config = dict(
    experts_per_token=1,
    d_shared_expert=320,
    moe_layers=[0, 1, 2, 3, 4, 5, 6, 7, 8, 9, 10, 11, 12, 13],
    normalize_top_k=False,
    balance_loss=0.00276,
    n_head=2,
    norm_place='pre',
    norm_eps=1e-06,
    rope_base=10000.0,
    attn_scale=0.125,
    tie_embeddings=False,
    init='trunc',
    init_std_down=0.00834,
    beta1=0.95,
    steps=9012,
)
Below are experts of layer 2 (counted from 0) of a mixture-of-experts language model. Rows are named router (the router's row for the expert), down (a neuron's output weights, with its number) and show model dimensions 0-127. Each number is 128 + 24 x the weight over its row's rms, rounded and kept within 0 to 255.
Before each expert's rows: "raises" lists some tokens whose logits its average output raises strongly, later layers aside. This comes from a sample of Wikipedia text that the model never trained on.

# expert 48
raises: "\n", "\n\n", "===", "201", "200"
router [121 107 173 131 138  97 116 135 158 138  89 163 134 162 136 133 130 124 173 141 141  88  94 114 110 128  92 119  75 141 103 148 168 106 115 105  98 139 138 165 146 119 117  72 130  84 126 123 103 104 134 104 111 134 159 139  97 103 159 169 137 155 156 113 137 112 147 123 169 141 143 155  83 150 121 135  91 161 147 136  98 164 152 116 138 152 138 159  98 103 149  90 115 123 116 129 155 153 156 110 102 118 128 174 133 152 128 125 112 147 167 100  97 145 121 110 114 159 104 158 160 111 154 156 124 138 120 114]
down0 [146 110 132 125 129 160 114 109 108 175 142  77 135 101 104 142 105 138 144 122 115 128 151 112 176 161 158 144  82 132  94 133 134 104 137 126 136 137 138 147 102 133 114 184 132 120 134 129 183 112 127 135 165 117 111 109 118  88 133  83 128  95 118 170 146 131 139 135  90 111 133  95 129 115 156  69 150 134 166 129 139 107 118 119 101 164 162 103  97 102 167 130 134 113 121 109 180 128 152 132 134 136 157 119 118  90 129 104 145 147  83  85  94  96 176 101 131 140 115 116 133 142 169 122 137 138 141 142]
down1 [154 175 110 146 129 100 113 102 129 134 114 101 141 137 118 102  86 167 136  90 180 122 113 112 117 139  96 127 143 129 120  91 144 193 138  99 100 105 129 154 144 153 142 125 139 131 111 123 102 147 116 172 147 150 121 118 149 112 151 136 136 137 129  83 194  79 130 131 134 140 101 129 121 146 177 128 122 112 124 112 137 107 109 100  87 151 150 113 109 152 117 110 145 122 170 105 102 126 128  72 124 109 146 137 105 121 127 116 113 116 101 144 108 136 169 153 175 116 164 144 188 118 140 110 134 136  99  96]
down2 [163  92 151 150 160 140 151 137 115 133 110 121 155 145 138 156 129  95 119 144 136 133 132 124 127 173 100 123 140  96 117 155 130 145 115 108  90 130 151 186 145 132  98 115 100  78 148 120 118 121 131  72  85 132 146 148 108 124 169 148 126  87 126 126 134 145  87 120 136 148 132 168 144 120 144  96 155 133  99 169 124 131 102  94 146 130 166 141 101 164 170 135 152 161 107 138  98  93 103 124  69 150 106 130 101  85 107 114 146 126 107 133 132 160 142 153 144 151 131 154 135 132  94 139 101 165 100 105]
down3 [114  96 149 131 116 116 156  94 146 113 123  78 143 141 159  84 166 123 143 128  78 109 125 137 120 130 114 127 123 125 157 145 192 112 173 101  81 129 112 149 179 147  88 123 103 168 148 162 149 134 109 158 158  88 152 128  74 134 134 136 153  97 100 102 108 134 143 122 110 142 148 139 145 123 108 108 114 122  98  81  98 173 163 144 111 104 124 121 155 106 110 136 151 139  99 120 141 125 130 126 125 135 174 160 100 158 153 134 125 131  95 130 128 125 117  94 141 150 126  93 127 126  93  91 124 156 134 129]
down4 [134 145 136 136 135 123  97 137 113 138 118 157 129  89 165 182 111  97 129 158 110 130 107 101 104 126  74 141 135 124 140 137 126 167 154 107 148 152 141 115 132  88 134 138 142 166  86  96  89 133 151 155 135  97 112 100 138 163 110 145 105 138 132 139 143 119 102 133 111  94 106 155 115 142 178 156  83  97 124 124 202 151 111 139 151 125 133 142 108 198 134 101 105 142 143 165 122 101 128 133 123 125 137 108 123 133 139 107 104 164 121 105 128 140 138 122 184 138 109  91 135 119 173 122 104 131  94 109]
down5 [104 112 142 131 115 117 130 136 124 119  96 136 129 140 142 106  44  66 114  92 104 145 138 132  90 108 149 131 151 144 118 138 133 119  97  89  98 106 138 106 132  94 148 133 190  97 135 142 122 137 129 168 156 154 157 166 115 157 110 121 133 124 165  96 104 130 123 105 132 147 140 115 125 141 144 147 140 171 113 146 131  94 169 102 114 141 150 174  97 164 130 119 131 111 119 103 149 122 157 130 141 125 115 145 134 156 100 157 132  99 122 153 145  81 169 172 164 124 144 111 120 126 113 172 139 135 170 117]
down6 [141 107 126 106 115 124  92 144  99 142 104  99 112 204 114 130 140 122 125  84 144 138 123 117 130 145 158 131 123 102 138 154 139 106 115 141 139 168  89 151  94 104 106 179 150 120 128  94 106 146 100 111 106 137 173 155 146 122 108 103 154 119 121 118 146 106 159 167 145 110 130  91  97 124 174 141 167 132  88 158 139 107 140 109 121 117 156 167  73  99  92 103 136 115 147 138 127 117 157 125 109 132 148 160 136 141 137 144 139 153 113  92 126 111 145 163 162 138 154 153 181  99 144 125 119 155 116 156]
down7 [162 131 140 124 143 166 140  66 135  93 145  46 117 139 139 167 153 123 140 121 137 127 109 104 127 147  93 142 135  94 103 137 101 123  97 104 143  98 109 120 149 132 108 129 151 173 129 131 125 153 137 120  82 128 116 148 120  88  94 107 134 125 153  68 145 142 145 118 106 147 130 151 121  82 130 143 141 116 101 170  98 115 114 138 158 136 152 125 142 116 155 127 137 184 146 117 154 172 110 121  88 151 168 113 104 108 125 152 104 130 131 114  77 188 130 118 123 130 116 146 142 111 112 106 136 120 131 136]
down8 [ 98 138 151 119 168 106 128 112 127 114 164 107 143 102 121 162 124 121 107 133 130 128 133 127  98 152 159 128  93 124 163 144 146 152 113 133 168 120 172 193 172 134 156 137  96 162 131 137 102 108 133 176 130 118 141 126 129 139 129 135 170 124 141 124 163 148 134 119 176 107 143 111 152 113 154 169 126 121 130 165 132 158 134 127 145  95 133 131 111 135 113 110 111 161 136 182 108 145 148 121 117 101 170 157 137 128 133 174 146  95 172 114 145 167 149 102 116 144 163  76 132 153 162 121 131  84 166 137]
down9 [114 112 127 121 113 110 172 128 123 198 119 114 123 138 118 149 115 122 118 109 101 123 163 116 107 138  94 154 121 132 129  94 176 104 116 129 134 114  93 135  98 100 126 120  74 103 113 133 158 117 139 125 106 156 122  80 126 128 123 128 121 187 122  75 144 128 140  69  88 118 146 110 151 142 145 134 123 163 160 119 136  72 167 150 116 105 132 119 118 149 153  86 130 113 130 155 175 154 149 138  86 118 118 133 103 138 129 139 168 153 108 155 130 120 171 109 121 156 122 147 165  85 144 145 137 130 129 158]
down10 [ 77  95 128 131 138 114 168 143 113 164 115 137 159 129 130 133 118 151 179 131 165 134 129 106 126 151  94 137  86 164 110 123 110 124 158 168 148 150 189 133 122 106 142 133 100 157 132 149 142 142 122  98 150 133 139 126 104 134 132  70 125 133 124 144 124 149 133 105 107 155 142 136 127 154  90 119 147 140 147 121 145 127  79 168 142 128 146 179 139 130 123 181 165 136 126 110 123 134  96  93  89 129 127 168 133 140 136 158 132  49 136 142  97 162 118 137 104 139 114 159 175 127 125 144 103 136 119 113]
down11 [155 109  68 120 130 129 149 150 169 135 149 126 133 132  95 133 140  91 120 166  58 100 182 129 123  88 132 101 136 130 169 124 104 193 153 138 149 112 135  95 113 110 145 168 145 145 133 132  72 131  58 111 135 163 129 124 158 135 127 120 121 127 164 155 110 146 123 129  89 128 110 157 108 122 152 130 143 136 176 111 133 110 114  89 127 107 145 138 161 116 134 124 108 128 136 155 120 128 143 117 149 106 175 116 148 139 137  95 157 134 150 124  99 123 134 160 126 109 160 151 102 103 127 136 142 104 143 150]
down12 [125 138  82 109 137 154 163  97 111 149 165 118 158 135  86 136  94 147 143 162 134 124 111  78 148 157 100  99 136 116 129 140 123 151 111 138 160 127 112 108 133 144 143 124 159 161 112 121 139 103 120 103  88 152 135 112 182 132 119 120 123  96 137 130 136 143 103 128  94 120 171  81 185 114 175 130 137  70  89  93 131 142 175 106 119 119 139 136  98 113  86 105 123 104 169 132 161 132 139 116 114 135 129 131  85 154 141 108 121 120 133  97 125 121 124 143 142 125 159 111 137 142 141 117 127 198  99 121]
down13 [105 156 115 113 153 156 150 141 138 116 139 116 144 109 145 112 134 138 156 133 114  96 134 142  87 101  96 146 113 135 137 183 114 137 118 162 122 139  79  90  97 151 131 118 117 132 125 105 159 158 193 160 188 140 179 108 137 114 145 126 175 117 120 101 120 151 123 128 132 140 107 149 114 111 102 142 126 112 123 153 153 129 106 145  81 108 135 138  71  95 131 133  94 121 112  92 170 129  99 124 124 137 117 162 112 135 109 103 147 137 134  83 164 114 105 117 183 133 144 116 102 159  86  94 123 128 129 112]
down14 [101 133 116 132 137 140 105 124  93 126  72 147 117 159 151 149 206 103 127 146 144 103 134 109 120 125 128 165 112 153 131 132 134 144 126 131 145 139 106 135 156 118 120 136  72 147 136 147 122 108 159 148 120 108 125 188 140  86 155 176  80 142 105 133 106 133 158  95 125 113  88 151  77 113 118 134 148  96 135 177 150 154 133 149 132 113 131 124 161 163 137  85 161 129 119  76 153 113 110  99 127 133 106 134 104 125 135 134 130 152 108 111 153 101  95 130  96 139 129 132  94  99 120 161 127 150  98 132]
down15 [127 104  91 108 132 164 134  65 134 146 109  86 130  97  75 111 142 130 132 158 109 135  89 126 131  86 172 123 146 105 180 134  95 158  84 129 172 127 115 107 121 103  97 127 143 124 135 140 122 164 146 148 160 137 102 126 139 131 139 154 125 122 120 133 108 146 103 105 106 148  88 137 119 122 106 113 158  83 106 119 129 113  87 113 133 164 150 152 149  96 101 113 161 151 156 166 151 146 119 117 123 168  92 163 133 125  93 157 138 162  77 109 126 102 111 123 125 114 121 163 128 126 101 150 127 107 147 140]
down16 [125 118 114 127  98 121 132 154 147 142  70 126 119 102 158 104 113 126 111 121 115 157 124 118 132 159 138 123 125 124 157  91  87 145 136 117 138 131 121 138 175 130 146 122 131  94 100 133 141 139 131 118 124  85 113 128  86 117 126 153 148 101 147  79 106  91 164 129 183 133 135 125 120 112 153 100 177 147 123 118 120  88 176 112 125 143  95 114 191  94  83 148 103 111 158  82 129 154 116 152 165 183 150 133 123 134 157 158 122 100 128 159 118 113 143 118 135 104  89 153 136 134 147 166 138 159 103 122]
down17 [101 135 163 121  88 118 139 123  93  96 133 152 108 107 149 110 185 112 121  98 147 107  92 134 143 167 103 138 117 111 142 112 152 139 123 152  91  92 147 143 168 150 102 126 118 120 124 128 148 145 169 128 168 167 141  89 150 148 102 130 126 106 112 136 128 115 130  94 113 126 111 153  93  89 116  96  93  97 146 152  96 116  87 145 142 102 137 126 105 161 159 141 154 132 146 116 119 113 110 114 176  85 147 145  94  92 127 182 103 126 122 136 137 164 130 133 130 119  68 129 118 157  92 163 128 125 110 109]
down18 [145 120 139  90 131 117 132 153 134  90 144 160 111 109 132 133 130 162 144 170 107 159 134 147 107  94  84 143 131 120 143 151 135 116 182 126 121  80  87 141 106 120 126 132 128 134 138 107 106 116 135 117 159 150 120 162 145 171 103  98  94 137  79 179 154 119 147  99 102 153 129 106  96  95 119 124 141 118 100 124  99 136 105 129 115 128 123 130 110 118 128 113 119  88 152 116 170  91 164 105 133 152 126 174 142 111 188 118 125 147 154 153 138 119 128 117  81 147 108 117  63 121 149 142  83 120 153 127]
down19 [132 119 145 106 133 122 111 142 127 120  99 150 133 148 169 188 131 127 137  77 150 106 145 123 154 131 126 113  95 104  71  87 138 133 107 145 101 127 130 109 128 160  79 132 146 137  86 108 178  98 159 113 150  97  87 126 154 135 121  97 109 159 119 149 171  92 146 140 132 162 125 197 157 150 133 115  98 146 115 151 120 149 159 143  88 141 131 148 142 141 137 103 100 101  82 150 146 140 145 140  94 148 123 124 129 111 153  98 115 127 142 129 146 129 119  99  97 146 112 142 123 126 139  65 153 132 127 143]
down20 [ 97 128 117  77 114 136  94 145 144 145 108 138 157 141  90 137  98 116 157 129 135 131 148 127 158  99 116 124 112 128 161 127 181 143 150 142  95 169  85 110 118 123 144 141  91 140 120 109  65 165 131 142 143 157 151 116 158 134 132 167 144  86 130 195  70 160 153 105 135 147 153 146  99 118 153 158 133 142 114 169 135 118 146 130 130 159 114 120 137  96 100 117 134 126 115 135 134  95  95  78 131 109 124 178 113 143 116 148 120 155 117 126 143 142 105 128 113 129 120 122 148 121  86 105 111 159 161 104]
down21 [136  98 144 123 137 111 113 108 135 130  42  89 156 151 138  85 130  68 105 115 135 155 107  82 130 109  77 123 151 138 113 117  91 129 134 121 116 111 121 163 112 159 122 126  99 117 120 138 133 129 107 156 140 121 146 120 148 132 130 114 114 110 153  72 113 135 167 120 144 141 120 118  93 138 169 112 155 116 129 153 133 113 107 140 154 173 118 152 121 115  88 101 135 129 128 158 152 170 131 139  79 105 129 143 143 129 123 123 112 149 145 138  87 129 153 151 145 166  67 111 117 141 110 141 147 142  85 168]
down22 [147 136 145  97 134  93 117 151  98 116 103 151 120 118 152 132 106 151 148 136 138 123 131 167  94 154 155 123 155 121 122 148 150 180 132 123  91 132  75 140 153  99 141 139 130 127 128 112 120 140 117  98 130 107 118  96 101  64 131 103 116 101 178 111 141 138 144 123 112 121 123 115 117 135 137 114 155  77  72 131 132 163 122 108 129 157 146 175 113 134 109 158 110  87 128 106 123 135 129 125 107  78  94 127 150 170 117 103 129 170 158 145 129 123 113 144 110 148 163 160 159 140 142 110  65 157  89 142]
down23 [125 114 143 148 122 136 103 176  95  97  93 153 136 131 144 156 151 104 119  91 154 133  78 118 131 161  83 129 147 100 146 104  97 167 114 161 157 132 151 130 104 123 128 120 138 140 130 155 195 129  79 155 121 117 174 137 152 143 137 107 131 138 107  92 124 135 126 123 112  94 154 115 132  91 178 145 146 119 169 131 111  84 163 103 120 149  98 112 137 119 158  97 162 140 115 148  89 124 155 138 146 155 141 144 112 120 118 134 157 118 116  88 112 119  96 120 118 130 154 151  96 103 171 145 124 167 109 142]
down24 [102  83 165 117 144 179 100 129 200 106  89  73 124 119 119 113 145 115 148 147  72 131 121 163 158 161 125 174 134 129 143 123 102 113 159 167  93 120 109 178 128 105 127 136 152 100 140 124  90 145 116 127 134 138 139  95 140 155  86 138 156 152 105 144 124 192 157 105 157 146 161 118 126 160 163 136 108 129 147 115 116 149 144 103 136 138 123 145  88 106 104 126 126 110 138 162 124 139 131 134 109 116 161 130 113 139 122 150 131 146 110 118 117 117 106 124 160 118 131 128 114 127 145 117 127 125 108 191]
down25 [196 134 135 117 137 104 134 167 118 121 136 130 114  64  99  80 100 101 106 140 139 135 148 160 166 155 128 123 149 135 100 128 101 126 169  84 118 152 147 182 111 166 124  88 149 119  88 112 111 106 124 102 116 134 135 102 102 120 126 115 119 121 131 112 116 154 120  93 138 128 132  80 121 128 150 127 134 117 187 126 130 116 114 133 114 108 145 135  89 128  87 159 139 150 109 171 113 136  92 125 148 125 176 163 123 140 125 130 107 148 131 137 136 115  62 134 149 158 145 132 100 109 129 117 101 171 117 149]
down26 [147 121 140 109 106 147 150 126 154 121 114 133 161 119  65 149  83  69 128 155 141  92 123 144 138 168 133 143 119 134  92 146  92 102 130 148 157 161 137  84 112 140 132 147 174 127 110  98 106 141 136 123 124 104 142 138 113 133 115 146  81 111 126 121 110 149 125 124 149 105 131  99  97 137  86 169 132 139 106 171 106 141 147  92 147 105 128 160 134 143 131 143  64 137 135 153 113 101 112 138 149 103 105 151  99 147 135 160 134 124  98 194 147 116 127 139 175 108 116 117 130 111 127 160  88 150  99 135]
down27 [161 121 168  85 153 126 164 138 108 108 152 114 144 111 151  97 112 145 108 147 115 150 125 151 129 126 161 100 107 105 114 141 128 120 141  97 203 133 175 125 161 135 148 103 130 164  92 116 137 145 113  85 133 139 163 118 108  85 168 144 138 106 135 169 119 168 101 124 133 174 115 114 126 111  97 180  89 139 127 112 126 116 120  82 134 127  89 164 145 109 141 163 114  95 119 161 143 109 116 154 162 132 118 116 132 153 111 124 140 164 111 165 117 156 108 132 101 123 109 108 140 114 113 113 174 140 119 115]
down28 [121 123 127 164 125 127 117 132 103 142 127 110 115 178 145 130 127 138 111 132 131  86 150 105 104 145 113 124 148 132 124 124 154  99 154 104 149 155 142 128  86 123 156 104 166 173 120 131 143  90 153 128 145 182 130  97  66 109 175 119 181 140 164  78 123 122  96 159 140  92 132 107 141 124 159 138 136 128 102  86 139 129  94 129 141 157 164 131  72 110 144 174 148 133 136  78 126 135 128 129 136  98  95  82 163 129 120 115 111 159 124  98 108 101 132 147 148 146 129 101 116 107 105 138 144 127 148 124]
down29 [106 132 134 103 132 149 131 112 146 102 144 108 123  93 148 140 127 130 122 128 134 167 164 137 101 176 135 146 153 100 115 141 105 124 128 148 100 135 133  93 167 128 120 150  85 137 134 130 145 131 148 120 132 100 118  99 120 149 110 105 133  94 157 127 161 151 131 132 135 135 124 151 143 124 116 134 148  97 134 148 175 135 110  98 100 171 111 141  95 158 143 131 105  81 159  92 166 123 106 151 138 122 123 128 104 114  85 109 157 138 138 149 123 152 197 107 178  77  56 116 124 142 172  82 131  95 132 115]
down30 [149 134 106 165 117 113 108 113 122 157 176 163 133 119  99 151 153 154 132  95 127 157  94 118 102 138 139 131 114 120 110 116 146  96 147 115 126 132 132 125 126 100 156 129 102 107 149 125 172 116 127 166 167 128 158 171 108 108 106 150 115 127 115 165 140 145 147 121  78 123 110 122 113  96 133 142 143 150 131 164 122  96 144 126 115 127 171 113 141 112 129 128 132 114 128 134  96 107 159 175 127 164 171 114 115 109 118  92 150 162  93 148  77  65 116 125  79 112 158  88 155 131 170 140 166 102 152 117]
down31 [124 106  97 115 105 169 170 115 142  97 138 149  91 144 141 155 140 153 147 160 139 147 115 137  90 154 152 126 159  96 151 145 114 168 149 104 145 117  86 138 136 141 133 129 166 146 130 134 155 146 159 145 126 110 103  82 110 124 141 148 110 104  90  73 145 123 116 128 148  94  85 145 117  76 147 129 162 140 156 138 133 103 115 136 142 129 117 148  96 118 188 146 113 132 146 102  93 143  96 140 134 127 159  98 109 106  75 157  82 127 121 114 138 134 111 118  88 145 101 159 138 151 120 135 109  95 155 156]
down32 [161 142 154  99 100 118 108 136 131 109 134 151 142 127 133 115 120 164 109 167 167 151 124 142  83 119 141 107 148 123 154 150 165 105 116 169 123 116 131 108 154 154 123 176 168 135 135  88 174 122 108 102 146 121 119 110 130 129 143 145 143 116 115 136  96  96 150 110 164  89 131  97 111 172 139 163 133 108 101  78 102 174 138 115 130 105 138 136 127 111 179  99  66 119 156 106  89 139 146 122 127  98 132  91 126 143 168 103 152 148 131 163  76 106 147 105 120 133 143 120 124 114 123 144 125 144 159 146]
down33 [105 129 162 110 143 178 119 105 148 130 132 156 159 120 165 101 133  86 128  80 164 126 179 115 120 139  96 124 145 135 118  92 172 154 112 132 148 120  96 161 117  93 149 113 132 121 120 120 119 138 136 125 143 149  65 129 161 160 108 163 108 102 138 122 155 102 127 148 156  96 155  92 119 115 171 183 167 137 136 121 120 126 110 125 153 133 106  96 173 137 169 143  96 120 141 141 131 130 135 102 146 119 155 101 104 134 144 136 129  79 136 101 121  93 137 115 105  88 180 138 129 123 106 130 147 108 128 101]
down34 [ 91 105 113 110 122 125 138 138 120 106  99  79 146 160 153 120 139 113  93 137 121 117 115 130 148 142 112 149 103 129  91 124 143 144 119 116 122 144 139 134 104 138 103 134 121 124  90 124 157 123  76 111  79 120 108 122 136 178  92 146 143 116 149 145 117 145 164 147 135 131 137 100 145 164 159 118 144 155 123  84 130 116 145  95  97 113 140 178 168 117 111  87 114 144  96 138 174 143 104 110 172 191 130 145 126 125 135 165  90 100 118 148 105 107 155 116 168  80  81 119 104 147 107 123 161 129 126 108]
down35 [131 130 148  99 109 133 151 117 155 135 132 122 124 122 149 141 105 148 163 121 130 165 103 153 143 126 114 122 103 144 140 135 156 124 121 130 157  65 133 120 114  93 174 103 177 112 136 177 134 118 179 163 147 128 129 146 104 126 101 136 170 163 116 131  85 119 163 119 131  95 129 139 110 109 138  95 141 123 167 123 149 133 174 114  79 123 110 142 175 130  89 109 105 147 115 150 140  95  90 128  86 118 108  92 147 120 107 108 145 137 176 145 152 124 112 134 115 111 108 124 129 144  57 121 119  85 132 150]
down36 [129 166 140 165  86 119  83 102 146 157 171 118 140 121 143 112 108  97 165 102 109  81 146  98 126 145 164 113 122 112 105 118  85  99 121 158 117 121 120 116 133 151 166 103 128 174 125 119 130 136 147 145 138 158 133 153 166 132 138 111  89 104 154 135 195  84 136 101 117 130 154 135 131 114 106 106 115 113 120 134 122 187 120 116 114 132 161 123 148 153 149 116  78 146 125 113 131 120 120 100 132 121 154  75 122 115  84 140 168  96 120 183 115 116 137 160 106 122 138 140 144 135 111 101 141  96 124 134]
down37 [110 110 132 122 139 119  94 110 149 122 127 144 116 140 117 117  97 114 150 133 166 136 150 114 120 104 107 160 131 158 133 133 110 153  94 136 158 129 108  70 122 110 118  65 132 119 114  94 133 140 130 160 144 110 114 140 157 162  95 108  85 134 129 139 122 132 127 150 124  95  84 160 117 109 133  55 127 153  96 145 110 129 154 161 105 126 100 183 144 127 134 146 106 138 144 123 110 154  82 146 123 122 109 128 140 135 105 133 115 125 122 124 117 174  72 163 122 155 125 119 154 173 116 118  54 108 117 164]
down38 [100 114 137  91 116 166 159  76 137 141 118 119 145 101 107  98 109 103 109 128 114 135  86  90 141 126 138 139 113 154 134 100 159 135 131 101 107 103 156 116 112 137 147 123 114 136 131  81 143 155 139 154 145 114 105 118 129 134 116  87  99 133  97 128 126 148 139 166 180 131 155 160 122 111  58  96 134 160 111 140  65 129 148 166 160 127 125  84 101 143 105 112 126 141 138 116 130 143 161 116 147 106 112 123 119 122  97 184 130 157 130 129 132 171 124 151 165 121 133 107 113  69 130 153 161 149 128 137]
down39 [128 199 148 114 112 148 154 115 148 108 127 169 132 127 120 103 181 155 134 109 157 146 130 164  99 133 133 138 152 134  99 150 154 103 105 113 134  78 169 158 104 128 157 158  89 155 151 151 116 127 111 119 130 136 119 112 125  75 153 134 147 134 166 126  82 182 130 134 156 155  94 150 114 134 131 141  98 167  97 127 130 109 113 131 186 114 153 135 112 107 160 139 124  90 108  99 140 158 118 103 110 131 109 107 142 128 153 170 117 146 126 152 135 154 139 143 158 124 107 163 121 160 127 107 151 113 139 163]
down40 [118  92 120 135 120 157 133 138 136 123 154 121 141 126 139 133 111 150 124 146 154 135 125 126 122 122 139 180 150 119 139 145 188  90 160 150  76 113 104 130 123 102 131 134 135 134  92 122 151 163 151 176 149 121  85 142 150 108 137  98 109 155 109 136  73 146  93 158 153 158  97 157 155 129 145 128 119 105 135  80 129 128 125 138 173 148 105 139 128 111 145 174 119 114 102 133 126 156 108 147 107 106 146 179 110 116 121 184 151 117 107 119 164 109 133 140 149 132  62 151 158 112 171 116 100 108 131 134]
down41 [ 99 106 123  83 141  87 146 129 154 136 110 132 149 127  92 137 103 118 160 135 135 102 145 116 153 130 180 191 140 138 141 120 120 141 126  90 102 134  86 131 129 152 149 142  96  93  82 113 130 158 114 136 106 116  95 167 133  96 105 154 118 126  68 104 153 104 101 146 163 132 120 127 135 113 107 147 108 146 157 127 118 114 155 109 124 135  92 124 187 147 138 132 132 168  85 139 100 149 135 129 132 112 104 130  92 138 142 134 152 151  97 154 160 135 113 154  97 178 168 125 162 116 157 102 146 121 146 131]
down42 [109 132 165  96 168 110 169 105 118 180 102 105 147 126 167 115 109 136 140 111 116 121 131 129 133 110 128 134 156 107 119 144 156  94 115 119 100  90 118 155 141 112 153 157 156 150 126 133 136 128  95 115  90 112 149 141 121  84 103 115 182 124 157  97 109 161 133 150 158 127 130  89 125 127 143 123 194 132 107 166  93 126  95  96 154 123 115 159 129 133  73  99 146 117 103 133 118  96 124 112  98 139 112 132 126 154 160 147 129 156 117 109  56 124 112 107 161 117 123 120  97 107 116 126 151 119 100  95]
down43 [124  99  70 163 119 113 128 109 134 106  87 144 160 129 140 130 156 129 145 117 132 115 130 115 153  76 169 151 113 144 133 130 173  98 116 109 121 111 142 131  98  91 147 125 181 153  76 119 157 134 128 140 182 106 136 160 116 122 147 124 168 120  94 114 160 164 162 140 119 101 110 111 119 133 147  85 101 104 109 112 128  99 137 125 139 149 163 145  75 100 141 127 117 120 119 105 125 126 163 113 139 121 100 157 132 100 144 132 108 142 121 109 112  94 100 143 141 145 112  84 107 156  98 192 115 127 125 158]
down44 [119 145 128 125 160 137  99 121 111 158 179 147 103  90 145 106 124 157 103 134 131 115 127 110 112 120  93 156  84 116 108 130 192 123 167 135 158 110  90 125 130 120 176 178 166 142 136 129 136 125 119 132 132  91 147 123 107 142 123 110 121 130  88 161  88 159 148 150 145  68 160 117 106 136 147 134 119 136 141 160 100 113 114 136 127 153 121 106 135 113 138 148 154 137 112 181 163  94 145 109 151 144 105  98 170 166 127 137 115 107  81 125 133 142 130 104 134 133  89 111 122  94 148 121 133  77 108 116]
down45 [ 98 167 109 175 106 135 141 122 130 142 102 165 136 114 106 120 105 105 124 152 173 137 166  93 166  99 130 108  80 104  88 134 149 126  93 143 138 104 150 118  95 114 109 128 140 154 115 127 106 160  88 125 159 148  93 169 140 123 139 158 102 117  89  92 111 111 107 124 111 184 134 116 111  95 140 118 136 111 107 167 108 128 108 165 110 156 131 152 113 136 136 139 126 137 120 162 119  41 152 130 131 105 122 133 143 132 144 159 162 119 114 105 145 114 151 118  82 130 171 134 133  99 110 149 125 134 131 141]
down46 [172 130 126 135  93  99 118 139 128 160 151 113  94 110 144 114 147 113 169 121  97 137 119 152 112  78 158 129 133 130 110 141 161 115 148 149 121 113 117 128 108 146 177 157 146 155 125 120 130  72 124 113 149 176 144 145 109 135 137 122 134 116 101 112 143 141 166 132 100 132 112 145 132 140 124 151 138 133 136 133 154 127 152 106 113 172 157 107 110 133 129  80 162 125 115  76 187 128 102  95 154  98 144 129 164 126 108 127 136 179 137 180 105  94 138 113 117 134 123 151 139 105 115 140  86  79 178 159]
down47 [125  99 136 140 160 129  99 103 151 143 126 105 124 116 143 125  96 104 145 135 143 104 128 119 145 117 133 135 134  76 115 134 192 110 106 122 112 117 138 117  92 150 120 170 126 130 101 137 140 129 134 168 191 135  84 133 147 100 149 179 124 138 128 109 121  97 121 177 113  92 106 131  78 165  88 145 105 103 118 123 113  97 124 173 147 120 140 126 126  94 107 166 168 116 132 137 138  95  93 154 142  93 122 106 111  73 119 145 142 139 142  94 144 133  84 131 114 103 120 140 130 123 161 117 132 162 162 171]
down48 [158 100 115 110  85 118 115 125 105 170 156 160 144 121 155 107 141 154 134 136 118 100 155 160 125 168  96 114  54 115 125 156 116 115 142 150 113 131 166 126 121 141 146 118 118 125 104  89  73 149 143 138 129 165 112 149 160 109 155 152 133 136 156 146 151 145 108 145  99 135 135 122 156 123 159 125 187 146 135 108 124  70 146 103  87 143 160 156 143 110 121 121 116  86  93 162 116 140 125 155 127 146 123  85 143 105 163 134 127 145 106 115 129 101 122 154 104 154 126  96 158 106 104 156 150 111 145 149]
down49 [114 162 124 121 152 175  85 135 152 156 116 172 101 149 111  97 167 111 124 136 120 108 142  70 110 156 134  92 108 134 130 146 129 132 123 158 159 124 125 166 112 117 134 126 105 121 136  99 156 119 156 129 160 143 127  98 101 123 111 146  68 128 115 161 162 158 118 155 133 125 162 121 110 136 103 136 109 113  98 135 141 161 140 141  99 133 122  74 115 135 104 136  97  97  93 122 150 140 121 159 105 106  72  99 125 126 116  74 120 162  80 124  88 159 117 125 114  84 100 137 145 120 117  99 128  99 118 133]
down50 [152 118 120  87 113  93 154 126 122  86 150 114 173 138 129 135 131 137  95 122 125 208 141 150 147 125 122  87 101 119 154 122 139 163 139 152 137 151  71 149 121 123 124 150 142  67  98 153 138 147 120 130  88 131 120 126 115 119  96 167 171 144 148 128 122 133 121 134 139 133 158 126 153 118  94 112 131 105 119 120 163 129 142  99 126 101 138 122 133 116 125 152 168 152 152  91 161 125 117 103 170 130 104 117 146 104 106 125 148 156 107 131 164 129  90  90  98 123 144 134 111  86 105  97  74 125 110 164]
down51 [122 104  78  85 160 165 134 130 148 123 113 132 168 142 146 156 127 157 110 104 153  94 161 128  93 131 119 125 151 145 113 186 117 147 152 111 112 119  76 123 103 115  94  77 103 108 152 130 115  73 143 104 132 105 166 162 180 115 128 125 175 151 123 145 133 104 107 130 125 130 106 141 138 147  96  92  88 150 136 129 126 123 122  93 107 177 142 107 112 148 100 117 121 136 145 122 122 133 137 136 111 164 136 103 108 134 147  95 124 100 122  83 137 163 164 127 123 142 115 138 108  77 147 156 139 157 123 130]
down52 [135 146 118 135  74 124 150 116  99 168 148 124 143 113 125 166  80 116 164 131 122 114 156 109 168 136 128 160 119 129 153 122 135 153 172 124 121 127 172 129  96 140 117 130 111 136  92 101 127 126 138 129 166 151 114 138 108 186 112 120 134 146 121 170 128 135 160 114 152 111 144  98 166 118 136 142 104 106 183 156 100 132  91 143 122 120 108 126 120 121 126 154 100 106  86 104 116 117 108 147 114 109 119 182 146 107 104 171 156 178 118 137 146 164 110 115 139 125 163  88 123 123 130 118 156 134 109  63]
down53 [100 132 130 117 119 155 105 175 157 137 113 111 110 139 194 116 159 138 173 153  90 105 143 159 131 128 130  67 143 112 148 110 134 101 108 129 137 135 122 112 119  92 129 145 122 131 123 124 125  93 118 155 102 131 113  83 150 120 152 119 115 101 134 153 181 163 118  99 100 113 151 142  86 158 145 127 162 132 105 129 164 132 114 144  95  82 125 125 150 156 109 176 118 107 130 110 108 111 112  97 149 152 159 129 101 128 154 137 133 109 163 166 130 110 113 113 148 132 135 125 127  48 128 159 149 118 166 121]